Weights of a small mixture-of-experts language model, trained from scratch on English Wikipedia.
Size: 12 layers, width 256, vocabulary 8192, 62.4M parameters.
Below are experts of layer 2 (counted from 0) of a mixture-of-experts language model. Rows are named router (the router's row for the expert), gate (a neuron's input weights, with its number), up (a neuron's input weights, with its number), down (a neuron's output weights, with its number) and show model dimensions 128-191. Each number is 500 + 50 x the weight over its row's rms, rounded and kept within 0 to 999. Numbers have three digits each.
Before each expert's rows: a language model's description of what the expert responds to. This comes from a sample of Wikipedia text that the model never trained on.

# expert 22
Description: Months and proper adjectives
router:533535606461513474507462533487561501477589535513463531512530567504541458491416491492494516466477551502473498478423477414517520531570525563496474531539563531536432561475452580560545477523553525
gate0:480519503501525483548474506533343506490551583428451499479542502488500499450603601493536495521406479493474485536427498471595485536478496495510497501322548538493464515519420464477523562491582496
up0:502520475507551483494489492540386494504512588503472471502479550499515448391553607501504502497424479500435498586462466479653501506486494470503496501463528520504399536483442493475502545501565528
down0:363506538455440480463445481497497490509503514484541492542392499519495501510553458525530541483450469518485472512510469502506406468508501451532435476501490454471470495467491500499527495538463413
gate1:482629508511655538525509484498504505505446498541516518502489495472501474500512552517492495582505523510697497498475497525557491458578582479488504517540541667465441510495457582500522515498557496
up1:497502520497569510516512557500447469459498500615506506504441501493486499438493543474498505550498477513677589500488535517559501518568518423511430462575565580457447497471531555535519596567531489
down1:485492503467439397470498443483509400308471439504557464513491528533499576538415490498497494516495536428553428497503489495471503496469512496475676501572572501530540495467555428508497528554471479
gate2:522444498434520467575489496494471506510561313491500535446500478508411459506514504530470634423463434516494433513497533484517542521510492515540482457495498503504453487456498490485417499556499479
up2:511382504407543444555512487492492514531506395449491562460477435487426519513531496516460532428465410494505473485510502522650606502511499503552483422498504514513488530471535556505375498501512474
down2:350510455612499439470444455459543520571466492518459547496487498402543437481514514469470483485518526395341508392496404526486501478447565441454488516525528499491547465469513562548550477498516470
gate3:521505568518527504599505407505499421454499556418501546526466506523505544489507508374578539505614497562405500492609498541524489495500632503521457531583501391537511500591498430499569363481501550
up3:499547493580499498485513497418474509504423408526442404494509490488445475505495450542607500627498541488511528478491539475453466505464508518504469519378550528508635420552544514331520499496496458
down3:517546535536651527416481405675564460605487461501502499496477437518478399455568475480501495443466490519513511501549527499513575522479433519458484526572465524500465478497439461455530508524526433
gate4:524547550460510453636515554440526525469585498549623440465490515492528529495437514492438554478489405500210564419362493497531427544461499411521533487500580553438556609439519477503500501517481498
up4:453469520529496477564463500498412467554504473499500498502530494503331408513383531436516497530548508469546506618674484506503611354515490504498538498542411581494467519544546498513560552472516467
down4:409435453510536457424494478575473611546403628435415574584430499502573450500525385456483412522496485487407500456485507464504570505466555539443493530502518498491523620408439499484512437418529483
gate5:460497497478513596547490484412483431512583591485504500454387531530510507504401482521497551497506485652512581392419454525501536461500588512612451573516503500483565499504370505437702413447378493
up5:411428494483597501499448483436500416616505552431559536531341512509503491503479488485495482519547485604510592472461517552500543488514570580531501457536485497459496487463414477363633495343445475
down5:490374483409527401550485532500491447471492577483529475444499521512567495438451486498531536540515470502564481521448655482436525449473502428405550547497513452550452430469599386510601422492489494
gate6:468481518524470407502481352540376520531456483468524475500498523482510541483480537465483386616520521512491422450554507466505406584594484502443507494512498492498488511441451472503474491525596406
up6:460432519519512425465476394498456560508385461438502582526461480422508551401479530423519476564514505520512462409546512499466470552600517509461512469495505496494471506495346439507514483559550451
down6:534438579501458484451481486518357543550522541500574509570491512414496507498460540505470521425513499465497504465455563444518516519509464500422482500491471497563493500654508417590499501373511498
gate7:492500515506501542491486439537506578591470456525501563515486502489466500477472528525483531543483508526528502506509539613554511493481543421521510533419497529502513497504493522484428506509499531
up7:509370478472499479499529552472497363304558525492505449401519510563531482521547497522561484454613502489520501515483463401427497524480477496519534505498521456401492523498574502502601508552502551
down7:519465440458526506459470509492504460526501407502489580539429509490416457469490565418474434478522497493500514481510681503509479342500521541570526530455494624520504591508630540469498510489615480
gate8:540483502576428365483537501577619482486501513441420474493459437491518499598467551536485615521391613491507452578486569488455440499618538495587598401503507515498499506513431498498463399498534544
up8:399529484483547476513494460381388465519527499473588505501508499585472495500495513522520358452493479507501500498504462506516523535321453495494507539500502494518528481496507531395497618502514511
down8:505502499559500488544488417508454463498575510599446537466439650414677507502493416524504432497515441504509484497502571443416493503494497436492498481431527445564401458513494502496528464624496479
gate9:521509518552606511521383522497455516477489468448488527494486451520449499466509500485470529516486461518589406492519500483619540510512502555480507539479497492513380495493397510466511431519511507
up9:474514451424449453501480513503507489510530502736525508511512503452520437478530545495498416503508559453505546444459571501512496504529469391497522419535499501448676504586526500527426535479494494
down9:485501502489546509504454588498477545492411526499510536500521487514471399481528516494458477495505498488497506597577581458445480401405440523498528447543495534494473493532536498477642514502493493
gate10:596503492490444581444475500609460509488512471495506512487555495505476506499442519525522499434339512470365477502554496553516512579502572418535456548454557387629454516495467517457498492502512553
up10:492494532500499590512540434549503579484494500580494506500503553471509522492506513488628507465451500501355450510501503496488665524479516518420503548500532415579496505647491556478510570550500529
down10:518482513570549529474451486476467413521528501380312507591539503503478522484509592487502536497456444617480482506497468524505438621493563546529553501414503525601499518522492541538504498493444365
gate11:428337465594434529533516585409509503550442499503496485484461546502481490513514491481516498506497481551413506443438490470519508503501523568492479482518528507633507451494536497500517399498485512
up11:503371398464530507494580503488502502557502605470495374502504512489505514515475493432535502475484489550352483405500493514496497501503535636533400544513503503578460497484501494503553482507553508
down11:451498643483499524439483499518490493528549536554515597493512497502494480478440531532506470438514497513507526562496493421395502447272526494509641484571573526490487496407464477511453515418448505
gate12:494485510489574486413492502453567593500522585500530507337514532618460479489461623516512437518517498526438463479502541578600515410498459631580418571501497423540383598417460557401517413406505496
up12:510513497450509465551662419488521372402615372495502543494492500489483500568524410492561546463551489548511418501472501416491495542502500488493567438473502499508515425542610513544547538498516447
down12:461477577558494489480449490486519497488489503399575486504500515516449445564480500535432496552617498525470501485493459537503489497649493509498460489499560492502513527531454621637435496447465502
gate13:500531561446486443472478523388516542513503406550421444500457385521480507509497511547551502500544498553492469488479405413581524671485453514441503486494507462456544508495500516469530516500488516
up13:499512563494492487490527529483541520499476382575501405496448453517372491501514453636504485512533495488464398521509375544547583696503492505494434491488571497461480499453502544489487539529474569
down13:498380488523516546503517443505453438501493476539553463491513478528474504502497495501530490435503516579594446480509502514499484553483532500499517480505520526473563506522494621567474538499492506
gate14:498528554521448495538478500486501497439397557497505612455493440549424501495502571491462536507469546604498488490484573486633482499492510489489506587514662518502481492556500352503586409490505526
up14:526510512450460492513491491400501477430398543475500569447496489547451509496514589556465480510480484648486489505454593500534441568465512504471458571489523500517441584548580362500549466529529502
down14:512474505482534564570487448522505534515562578475470495485548511425522499525548520413501501517465458588519532517578502483494602501523461395472504433500390491480544541463567530456498427508503471
gate15:498634524501467482495535544470517497506495561451510518519603516484447487467501552474406470473513453511501503438442560505465462498427547489526516483511398459505575576569499462459560359491500495
up15:480513526498542525393669545485569551512376572441416592412525528526503499480519514520486470509530469505494526499532506502552479525486513518686501445365488507501521527592413584479503392502494512
down15:453527571541511500415555539508487504496521488522501509560532444526467480501517521503357645478538410442483453498453514517494539471492513500487423483514533480505474560480510465490495502586488418
gate16:468381493402483515500491612541515532543517500501459470497441584517491655485665465437397463516511526502459486551497472498484534525625541507508501521525488541589493515481481504499505461516505494
up16:415462493402528476519375545477420421491468520515525497453468517508537498541613463508484500449506500457499499487502449446484612499434450385473502563359463479451496498492568542607555544567542532
down16:503566516474579500505490501480496450562504538441513495443529510458500511496443465375619510518498402494496486447471495483512444497477625527551574585416496527494411503453491604507390488499475500
gate17:652495509495617469441368502530501493610586615571504580501562491470543500399465567501441520582523535457495510502432467505494500638466497517609502530552467526538544550508504512363424420594391493
up17:662470497529637497498350510518390469583544607504484575499499473498515511301494504500406634655508502487391488511463500506517478591500481500566517521511479503525596505538505504465466450501402503
down17:608390507478618557569566642477473418659492498502500501403571502548514531500448401520539571444499478471540505556492562442485480420497498492508519500534468493493476500434503489498508495572493558
gate18:462496468516520531548508408532443500507455566483528487513472472526508499473505477523497476523499493506368474505511509419442485459540513453509502483456508546506508661469525506586503541497432490
up18:518577497519497460498507498432500666518525500468400500512540512510612483499475429536520501529435422490410422498514418285528512470513507528540416495508513486484496383504497572513513510557498575
down18:493585481531571580437450539545490510480534502606498485565499448514504415499581501522613481562426547502541487570535523510411476500527601475488514520535519546398425588510439530527480500533500511
gate19:509528496521505499503476501496527421513492526510388524502369512489576496505494481493510541462447501498467478462498515495506448498463525475491504481551500508549482370592501503497424480338493513
up19:538568424491506498502465503504588428515506499510429524500441500474544526504481472469525556493391538499510501501500466487499464506423531490524502495527498511503498402586512486500466495461466513
down19:469567505473518541497516484523386485542556467662515563489478500422513479483540515550496504387499502469509470508480493439441544501548509458470496567464530503447456464475498461527493508499500569
gate20:687562498495485503498513588477508491482509516589505465499463500510516513440496500463605544492502476521510508475516367486557401511493477488490466422472558485463500477497499590386520487474463515
up20:341498506498487496504487359513470540470491491463504513505502521532489506544454493504396483547471557445472518499502565524466676561549493528509552586567388537596476552506513355548447491503484509
down20:571476470611586496433480388500532447376383596463490557488399530454405484514498437485452498506579586502478574471524438435496442501531458471488550418531537473516541563482384486640499431489503647
gate21:478535542498540452472559521476506490492501471500382538449593458416337527570438506515507487521488500527467590391455505486506574501491395489481498485492502560528406493474548523502504524468460420
up21:519490424549451542553400498500445511468495562567444490559378584606514592480596499583528503501532493470536517500566495475374488499511542598503499482495499471408568444510497463559501482504602569
down21:525574524512498468545513510500506550350522507498525535493515509523586591449496565454519498493494486532464527552509485480469499598662495527419456546477584451500476467507501480500500528607520498

# expert 21
Description: Foreign word fragments
router:507485487502428512600528498545442529488461469579525460503485499487462468497459501511540494425574541469395556465529555523534511514551409486582540467356467460524612504500459461482541507579524503
gate0:510573532406496501510629507511360449510502472482540527518488536524503499552466487562498501488533588376615500495416468518586543543499516514475505482500461535394603430440513498512437496518457492
up0:504427510539580494495401533446669527487545500472500498520495466460405437492487557435518428525470512516466343505557503502436457450510496574498517613526499482645502531570507494584547497540549470
down0:498421455503463479471437491620496496508499517430468512477400535498492320423516496482443424554529557540469446485454500429497522489447455623477547482485489477511425546487592539485513400534631499
gate1:415486527530520422492487505499528440487449504441499544515483482453512505532405490482582497495504501518461423499516518470420446454518462503495545368559484522515500500478441499474430495404473494
up1:421515555536460499536433556432514510462539477514485567505475474609529504621507499561481531505614499619515579490511506504546530499507504463506502508414549554495498522498507498532494471540467542
down1:553444486562490494415406485448504457500495438437495493557509516381476521422511482521497546537440464539529444546466442661509467520566506473466501555579517573429399518491458504465499549507528525
gate2:483499464515490480506531524500478420540485492534497501504523469471499479477501472486622493346507521416502501491575516578545494512555475504479545443500508502403507494552401492493640530474538500
up2:531481516492458533492489485450587554433522539431518491498515495536472565528495466512482508625493484520504478483430457486493474513474530497507445560491491505526517500438633600509475425545425501
down2:536603422490556526467487469521551478515488614409520495544525581495459527586523500513479500494500518543564617430445517347490491658578457549520488480476464472515513514501444505491565522536417497
gate3:500505524537517521500493496487533497507502482529410508481463318573543511511515560533564438547493523514448533505415511512566603506437533509570502500528534491427584494500611500480487584508495452
up3:500585555421477489456509475500475493499527552537504498470499528447470534518485509418439538534577504526500503513506510493493468541507391501509531514428498471596547494481500504488491425568449528
down3:480485490468528432416452503533517493497465487603525424530549452447491500572512496466496357491508588573490498511488489488552469316468583470516499520490456555504500489429503576506486502445434424
gate4:508480485502511608445501500554497499504597495475469465442514496481495495503504448487508502496457492513501463480499467466554535573500488456487502532318417473481361408489545500509489499599563543
up4:497587447446410434502457380528566515500470534562529504518505500502506496517489585562499525484442478388601504500476540508481500489495546459549426548572529499510560608484455513475465491459480555
down4:499518522411510488546466409442492507494459549342478471497553488541349475490561497474370510556487483518462418582490400558620405368505321455517505499513437487491501541518502503495533474508506348
gate5:518494474541432488592493536520505482446514499502508509592473493457387491502498507493527599545499345490506517421507495511493504524336580484453500498543607505509481498518505378542493464517499465
up5:594496508534456514490606493466491623458451495649517495643412496359493491495504658522561496528426427447513503539599448508517495559503587500431485544509551504604463513494468520476482512489472486
down5:511510485547409361473526579547534486564502630541469487609538485500486502507474518498453490560542499520523517480485500492549502435506498404442453415504512571482521513532490473553617481608449567
gate6:498471545634498498472504495514638612559583593440506462402726494519468381531452543512496500453570443495496483511476496516513500511490464484595587496498511506498504515532505422494480468480482501
up6:494531602547499444487540502594544571533653553327483384411635500556504482498521599576484481385693483494501454503554485499469475527434492502498571521500508500475512510553491443501490491484471499
down6:552539601497524541484459350426499542506480503507520459394483528534477495522515546460616595513483478499451490507556492500534494493443618555499586566354487377488441536505496509376488555509420470
gate7:533497529463568435566432490496574503499514494528525504502495442504502525482514418441496551515459469506477583519497536498493506456514488610523504544486457526497574423604551446449497513505503472
up7:441518482487417513505609500512464492512493483460472499520574573500500495549505555517492489447481486384485507448478430546510492503470514412496532445501495470520423527412482500493482545425628575
down7:499496530371494521602472521567445499488502466591504501523577484511491524560444512463537498493499516547500506493502457491481448556445502551514584673607503525474498509502509502448490524490424571
gate8:428577494588598502629496420490473428519564521485590574508479508499500524523600464527499541488597463502481501498502412528421563504485532480498534505490538534411503529421510497501492412494532479
up8:479504451545596514578477480500506499499527503483603507489442531561503520526555431521498494491598496467465450347490487458449555500462507502585485431492499576453480507493506419514451441522501467
down8:447494503513507522520534355499415499503485577435504588566513511475527497503492280521468514443532503527533406434535492533468484486345524504537519536499567520581483541514491488483455503500490503
gate9:451468481438471475404490530519498496525461485491431488522571498500524381473539501472466487509528434506502502511505532383471395492498462501504570548359538496401592658506612543483435459465566480
up9:617529610522530534594498492521503500415516530522488500402500515498358504486400441464492524525497477495491497500415457541539524509487488528594434464640476514602441293503415520579562543511394502
down9:506505498469501350514501500507524522467518508526516478543503552525513504480514439513598485449463436530605431511476492516498467505486566445440522500487529454447661569521495604517506483512494443
gate10:551473511450472446533487483496587549485419405494519537594418501443512476499525498505546538469534499521434500522518513461468563588494466353509560545469525511490405468338542516620503532499563509
up10:536445506466460446628502509498614541488469441495515581575392503480499491490510496519469559494566521477404524525528518440491509562480452368512518580457534513492415480450529498635501509497546504
down10:553484439434435556448492500543534489503473521501476493506500532530561606500488465503425687556510492446501507473513474488543445558503485574562416467482553589549496633435495417474500493501599561
gate11:523518521488534480488599545554499471411418467409502388411496593526353474504516513414586482501484501400519450498515491448543561611487549509492536467538500478494536485494476485531536582479432575
up11:521467581545489473535399417438531497552520765485482513561500479482669512578510545503486483533559489540484495469449583530501456461577442480491416501471500584498330514505552490498435485500529496
down11:462543514553441497509501415500433600432500447495478577483507498542390402499481496499533414490541499502503616500488512499481520513498519465445504612485440509532508511490501473550553500511471526
gate12:558403508514468492487459448605471482499477501516521501482531500638457573459455501443471525555428505511510511431499489565530500485564525443518470542559493446511347526499491474500529434501485512
up12:471480510505492515489464442590494477547521509607527521504611539513441549502488557557504525491453471485290507415540494440502558457476502431546504506498520384439431492517501535517443489498537520
down12:460548490498465480484420515491520539460531498347516535573511489530495492497498481477447516553546568492500562516499585542513408500478538546524591502410448493522472450493457553492499486418515534
gate13:608570501508530483494527511506511476533512487525523490362374452589424467510510545533510504455552499566392550446497483524458557491521402656538500534497519424457483479484540456536498482496474420
up13:498515506502503556494497476498492489516516494519577494426482504512500393490533551511500485495514548595544474504597456548454642468606378492488465457474489495557495366494568516531479483511497575
down13:455505501490501513456513379459441520436501499403486530512501501496506505540444387497470479500479524552518495465502455397500500537453425521496421438504483515614467501493400497531502522528436594
gate14:497556648500388526497518519486445449465495461548448511414480384481538486504572543468556457503524487561493511544477518517489456549488506514497511531553497523469496413435475468620646501499501502
up14:486444496489455524510517512438502486500505473523336501405384558470597581516530671512635515489472481501459484544601491554517515505513523497505542511545501538488442566472482511628487507574421535
down14:550452452495507499537499597610546455539518582560493483477502445488498508551440512494494480518426480631484501573507617546394468416454515525457494573486372522525557542541407593471479511536472518
gate15:540467452500557536576524418489534502441519536441502499523523363408537501529508502518461486480506502507539499502535529482533484545514494478443465501467384468476473469488574476490542595430497497
up15:499466510502513453484496451483503498491580502395495553413467631507476509495490583472511479526499493507563467524573478510516630342476491482478483442546499435498499404460499491430539497584488454
down15:521587535542491551466481510568472571504581501445473506554511503526577517437389481418514476609515489443434461504487555527494594499460608515504655488480506571520508548471490559513471382388481466
gate16:502494514518500499510491462417525557547440519509498456500531476513444546503441550596616507515525545573426535504434549521491508580469502510510707597440574463556433619503572501477504502509534500
up16:595512465474499448432495512618530484520484461490523606505476485507562484520540448476475523452497499399533452499533494440482448490543504501498421390592370578419566503494533503490497461508506516
down16:499467532477424461474420511606532505513509504437524489466545506475583485470464496487501509398585496502505495499508525480491543387499512541530475466473506458488488288626507503521563507548492499
gate17:499491420504511502453541510508504505522505671665493448491525527475459611583556500491433465487545449499484474499573503509508516408473527444506525534539474558457470496494588486496426561484469471
up17:440558454529491486490543454679501503512461701516494522501513521590464544500503521511488457384504499517509474532531505484565607488496683468540651472495494482490463405537507519484520527485501495
down17:436479532460505523504547510520487496477498514541558458410607513460506469480530510527544533478507499462531381434485502494515426505454559463497514508432333486515527442489490497507503593498432533
gate18:511489487521491529554500493501491493502463498502505470630542489521499473444550509562346493524503530509549498520540492472602487465476498477488553520469534573563474532517508480464533457474527448
up18:613530521551503480540465535537452494501544500501532495524343552534511428469487510523498482414473491489544614457500429535486481557556540464476493512431509503514507488523499415485587440480541502
down18:484496451439496514543505508464566467583535671493608521412501504574469504495504502394512485512530488508458460605422528528496484578469497707500492507512542547505529425515492470449681381501451480
gate19:528590506444484473434565457518482518476518578566494515509594496551467504468468538513381514435501554487523645499470446509515491503464492495488380508492476471516567451508553438494506475628505457
up19:564542518466493483401508435532495465483496608506496559597501490504573466484452573512410500514487487504569584490517508514505492490498491499484484522493476497498486483480510492617521383560509422
down19:498569448495517493505496462565496510501483510590508509537413477498524466512479410519490601517500481496496451584488581516488535516504546506525450502542554455502524590524498544496438426386487506
gate20:502546497554426552529484471636540489468463585509520528489413417433490587513494539525458470500498492554504477505463503469507502509533512516595556523534537575531491516505501666413532444538546503
up20:497519556417516449600506499507482489490620451455451464507592500592560457494497383485596555447487493494532483514521499497513419500443498447568494380522480475488446432487501491545507503462534525
down20:540527525479574455429458495498377611509541503473464544468520505360568508537492432517499511470490493515438545590511503483508432476355497507567412474500573479379501579492475518592494475548497418
gate21:500533554451459472500461522496453540497583504527449502494637521511506477535499498508517495480498562508546437500442502475400512588491520462498481500492496519505467421598495475498494498500514398
up21:491509534442493507524493495505474501405532531507488541503490517467400433543564501532514467502509518648496503499427495501489561509376564514480512500370523472520386502549541411560513499501538423
down21:506519544509516503555482589456539414495541481501515459541508521486442493558501558457589511500458511476539463495403610508460542440531517438500488465509505539503489460497500424545507598499512462

# expert 11
Description: Abstract noun endings
router:476527630410485525554460401560481496492492487449468545373480498481549488463573468543546452534517557537409531502478482484467512478565500542499625507490509475459452503459524468491484601457557352
gate0:405505559511600494506501536409480587545509503500493500492445526523502515516570519498484498506433575486506536500513486579519552498480503588543481502531503585513438499425496545538517595485480477
up0:611478475498399496480500485607544402504520513500504497516544479506454478479456500532539415440536400495464485537503518510497454495492506428473544493439500422403519500566486431490497447539515529
down0:492580553453523451501360439497485500480459490469505482492517503485451469538461498466472488484456506482591549497561624481488497446559510590520459471499443614559471550457457562483531464591460502
gate1:532690518437482390591507533466433649541487529472496530478473502494421518351520468453498503444485548438500494538434497592428539442455476501519567506506464509584472546463525482497451413414505557
up1:480497549446478493544541495470493508511490513564493516475470551589422512601503631518502491504529516507587448456588524502416555454356381493480543525529497521500469521518590499359501486508525494
down1:498364493613544500498530475486477546461519492575455507489494610480495583495503512523472504505507588547454610502501529521536682568520506495490483504512538506501522462410496581517464495500447515
gate2:553499479535425536678561537410502591371449504489479500500486512495537512483486431491516512493520484574463533584530524502508501487479478527502524547394507536501433521495506586470488457475542568
up2:570507476501433624530538530448587618400381497490441510559463435503502543499496477451567512468497496591475543530527465507487464482530510544488510500464496483501470499486500492536491500498506608
down2:407516503417498286528499400509526520498469490502500546446501499459493414493502517500479485511487404484552492502505453494500529459467496442514506506500557416503519474490570480638476464558497432
gate3:500480506518548501529409509513501584443499504502489506519508496464530437517446522560532463420468514511501497506482487580510499503631462512600616503404489535451524507489523475498500475453511343
up3:502489496520530501489597481472531508586497508473508522518489566487477477516574493525332496547564505451469535444516568384500554499475529507437513515549512446564348548513457513505499486464578605
down3:500457473512498482560572554486498512512485407516499530493527498438533520493511549495423505502543450496494450579467523455350538542496547554489497445541501439512516502504548494459407515549523536
gate4:491526651428492501514446457476530553383521489460469508532570542503519496508501534500487456522538558440436541482463488586520582578524551426535487432559527505511430542500574557415394494430500518
up4:484501550478521573500473391660512500505490494498493493510539496516497563512499373410506591537470521470576492504454684497497483534569395514479548432503500584489516412490497555507535434494492496
down4:464491630454572508503539519540376534402374530545504480469567485503459412479531510560399503550525494543473524433472453518501520550487498529423457616514551528532495446506322473465453565365527464
gate5:489647571490393492488505573505475496491405548605486398428511498457487497478485492502508473571449543502505483500503363551501617514494587586505474478607528498504523378433507543552579502453376440
up5:507472506488494508487491576523517520504506496388478592498414537452492548529442502473469474520502482512511496491424610504502488545520502477361553621475500485510458543531486509471506431558502496
down5:560501533506497462527535559439481494419509505579491484406526523454445375472498421544460533526511463499494500535553500670580561499499504449507500535411455605452482396568513446495501609495474526
gate6:505567633494416532482493493568563497518404497531488439512501475505541512500501539415452565605462500450520488500562477479513613437503485422486452418477499558458487499597444489501510510507464594
up6:506502496413504503473499510502548498505500457489520540492454553500498446498496450478503504489505502491437510458419620446413600504497475580607641493580486485499517437459421490460503531474504460
down6:494488579500507577478477524477548464520506580501459464510534521498535497542473497560495493502495472478535503549469463537498549484504407415497491475487475508472502460649499556475610412441470548
gate7:510563548499415556500522544510507484499516450504495479476501438498736533523487501522540467481521526558414450560618500487534572483506544473438536502550590411439456515504547444654498482495468574
up7:522444507414488461503530489493489489492506519500489501525481527471256408470522509500488558599500466450578497438452502518476466534496457549484492538505482586647501463502513592414504513497497399
down7:474509497464440469500424715490448589507530511499496453487503504496597518459500529502499500452498493629499479589592476535451604476525499461523507419514446516588510500560540500572500390502491464
gate8:485574487494522573568524501485571514507517464498489429532495533409510489494560517472499555482506480499454466502472539464501566510518481476456505461496570513540458513433514498516446510487515361
up8:458558505502528495543512520472572497499489445542494504484487500506489450529478435493508592498506381490412479503502513516448620506508498540478541504486585514477488574496515499467498525471567361
down8:487488560490496545572489677504570465608487525419523496502539521537551495495438496464508525510435507512563514481522418500499501434492519625461585519524416468500523522597485539407493411416573476
gate9:488453512497500501500488564542513581539636457507365521442502492435500537476521625480501586504422481455537503511574497430465511363493548500404579500464526494512441499494480455485480513463531469
up9:408523581484548519476462546501633550468474498488522497538479512512481494521511459514527531406539456502500460492500523453528497554511595488506535597452519550510518455541472473510591486523481517
down9:500486500440502536558506483518587501486547506589506417419465529540456580415467503547519499500547456489500566476555539494486507510573458501458502567416468600621501483512423473341515451571497504
gate10:423473493494506517563397485527518501487507522497432533482493504518543498475412501664501508504439529602440475507500523466510500527494424387494488547500513495520575558508563503568489446539415503
up10:485492393474521478641399495590548442487500524493495491472443482543571530504393501603490503506500581680424497508499497503493479535493407477480501562434517441530518507496507390522455452497481500
down10:557509422438499494467554475498504502485537487518433512377500463502473526523510523540500443361485541519419499399476395495520519507526567640447472474566518512405495572457539497503519446498506511
gate11:443475528410532483557501420498503523548544513567478529514565333531516517460388474523507495520519575472508521541492499497635517496590594629499501474483505500503505649521546477559505502462608438
up11:402417406478441419540497485531523550612496493498473501488536502499628522455431489445494478491516541481531481486498505495559570517524520505486511504474479492550533542510493503501529572511505504
down11:502465617506402492484530527499462484463430467532500488537497466383509518410469399516528453522545537425446527452548498399462498498439490521517501526548578483500439491645468444484558540534496497
gate12:529611495443524496494623493501475479499457415421503505500490405507500546501495440471496499597498524526508597534499508545492627546485529466488449516511531451528527507320505513573587504560554350
up12:521491527535485500498447356496532498520544494514503519433571499459522491460530595508533498482509430413506515501519510504452515499424471375462460465500496457529493424525509462460440355427528659
down12:456504429543514577336461484484532632535471508496510506505589491512528498486494505501575501510474476518579545428482418472503497497538499536478508509498501479530494500513536451479481501514532468
gate13:458613482539457509531450501502568533486501453523496589547637567515405458501501464514488486511436595517507549501507429550499528535501475524538420411501474503368503451549525499490452440511518541
up13:546433519499499530491513517430419548487505475480434501507533496493437437521523490491511498506492513483496593467530399490525554579434579501511570526459504483462504502456501473512526617555496503
down13:480434509510562519516462499476506447482508504506487600473489468404391451498541624566560460555500488495507519510476544491469512556464570480498595545583531515570531494582529514499515513575439553
gate14:582487515603530474599554500548531488510489494485532617488490451498459521428392433421467489474366494479425456489535401485461493512505416498501389501530477436505449438470422527454498496513413594
up14:529515479472499494600518519493500523434469520582463499517591480347431640328321385505529407514491526479521452435526554639531594510535542447533516502569517537445476498518497502519495531411487530
down14:458504499446501556477534618503545589445502483517508522482508376360491490535565504482460496525528496538667529501457480523432471554399468496476457460452461544424492661496579500498492500484609502
gate15:537468491505475470526494538541536462521457456501521501440482470522536548590577511507409487556459503662501551632533497509493491535522523455478495501505492521557504495481576499499480501452482608
up15:504509492509511454499540511537501434523493494550501498461491494506502557605517476519438480520443502498462612629494481487522485519516539503468447497481448498606500475459527479554526545485492563
down15:499480483565502556521499350509428492484405444418500525514404522395476550509531513502502483532413559463475582466527492499657523399547563512543549479515506503425552488523503499497502494481512531
gate16:504554580591414503467475538509493524589515582506474535506439500556516470553524556493515482505496291577537477490488429635506549496491457550508570498479555532463503446594516585475497463518471423
up16:488513586501463584493489579499498521656441576502503522500437506510503442480493614496547488502510295563489471493450396591498568500564461487497527501491666549426515451556589576508536474579485488
down16:438386501493565545547476533522497476531530513503502502483544498595477565454506485538437537464631474502517486483509494491488569499517517455478451496511468525567426489497510451498513552501484529
gate17:433449425550499500501492501544593440411529502551523367497453403496495449456511546512669427483521413531547505532490479531520535493499492483528448357443540505547511495499536448539498557481502506
up17:436505440476427439516570447474370506621468500511491496492581525504421608532493501566440493494500498509478507489501533525508499500509501664451493488534526498364500436446508660486500485439563570
down17:488496507543500500540492566458609486561528514494516528448527465513489500502481484481525535506508617520429492472493482458502506421517506422545578449440488431460532411610538565553570552408556479
gate18:365496498488491501448461501625499507500446567500545462515612586511605470611461510524501339489542444540642551518499498505493447480499500482392524511385493496486469553627545518519535500441478523
up18:440487497496501496458490524489568542481481500463465450659525648509453437506527544499507500434501509494465500546581542481456492488498525449509639503495499510647469346534546488469503500471638537
down18:629521452456573471443421488488502539563495499561483515525495497517498608467500482486487582467656599452518500489503556450486515481498550458332484460606569507509448483527488444477535516407401460
gate19:512481483594521560529543478495377539481507453448529539501494473521485500459503683476498507481502453498460499387477543489568419469437547492518474495449501523454393484515497476496525541466518479
up19:520501486423500506506428584461524501410495432524510506496498498549517537537500484496530415455475492490500480489478445498476550518450499523464506492587499485477636468476579501523507500615524454
down19:527512501482483509533510469429502434379450507469503560490458464587625539508531468493501477437507545492476557512479484466503386501520520519468499665527564602502475506476403527438489580484483525
gate20:502506419474656511497448406484438562607488483489525502498507571523525512512529503457391478422490484500442483500496506480430460471514461460493581552501547530534485529478544495476524476459458410
up20:435551393503562511518479445459450643500497555375597480509576572583553530509549497491426476477535499449543499598527502504482500468504479496506501556500561531605500561499550490574530460497494432
down20:499458524452471496542517499497490597486715468515491501455448474460468525476487404554499455559498501501507662437532512544558509515499468563473436640539493500438374518603475387481625444510550428
gate21:496492508499502498496443461399539473509560417506487504505490511491510471524668494549474343525514482512489365517494483519305457502581533574514504609457504560458553560492501423468521490488543470
up21:497639511462607508431487491487525474467588534498501490539491538538461483502536465571578459502593501501499296500521502491499497479431500506430498573512398497495519393480592514560537531489510517
down21:521508506478406513467510516443504405555500415449532555512455533500418475487430449569507417466502567407583504457487498543485498498451500736471424521473596499518522510514502514506472501554460511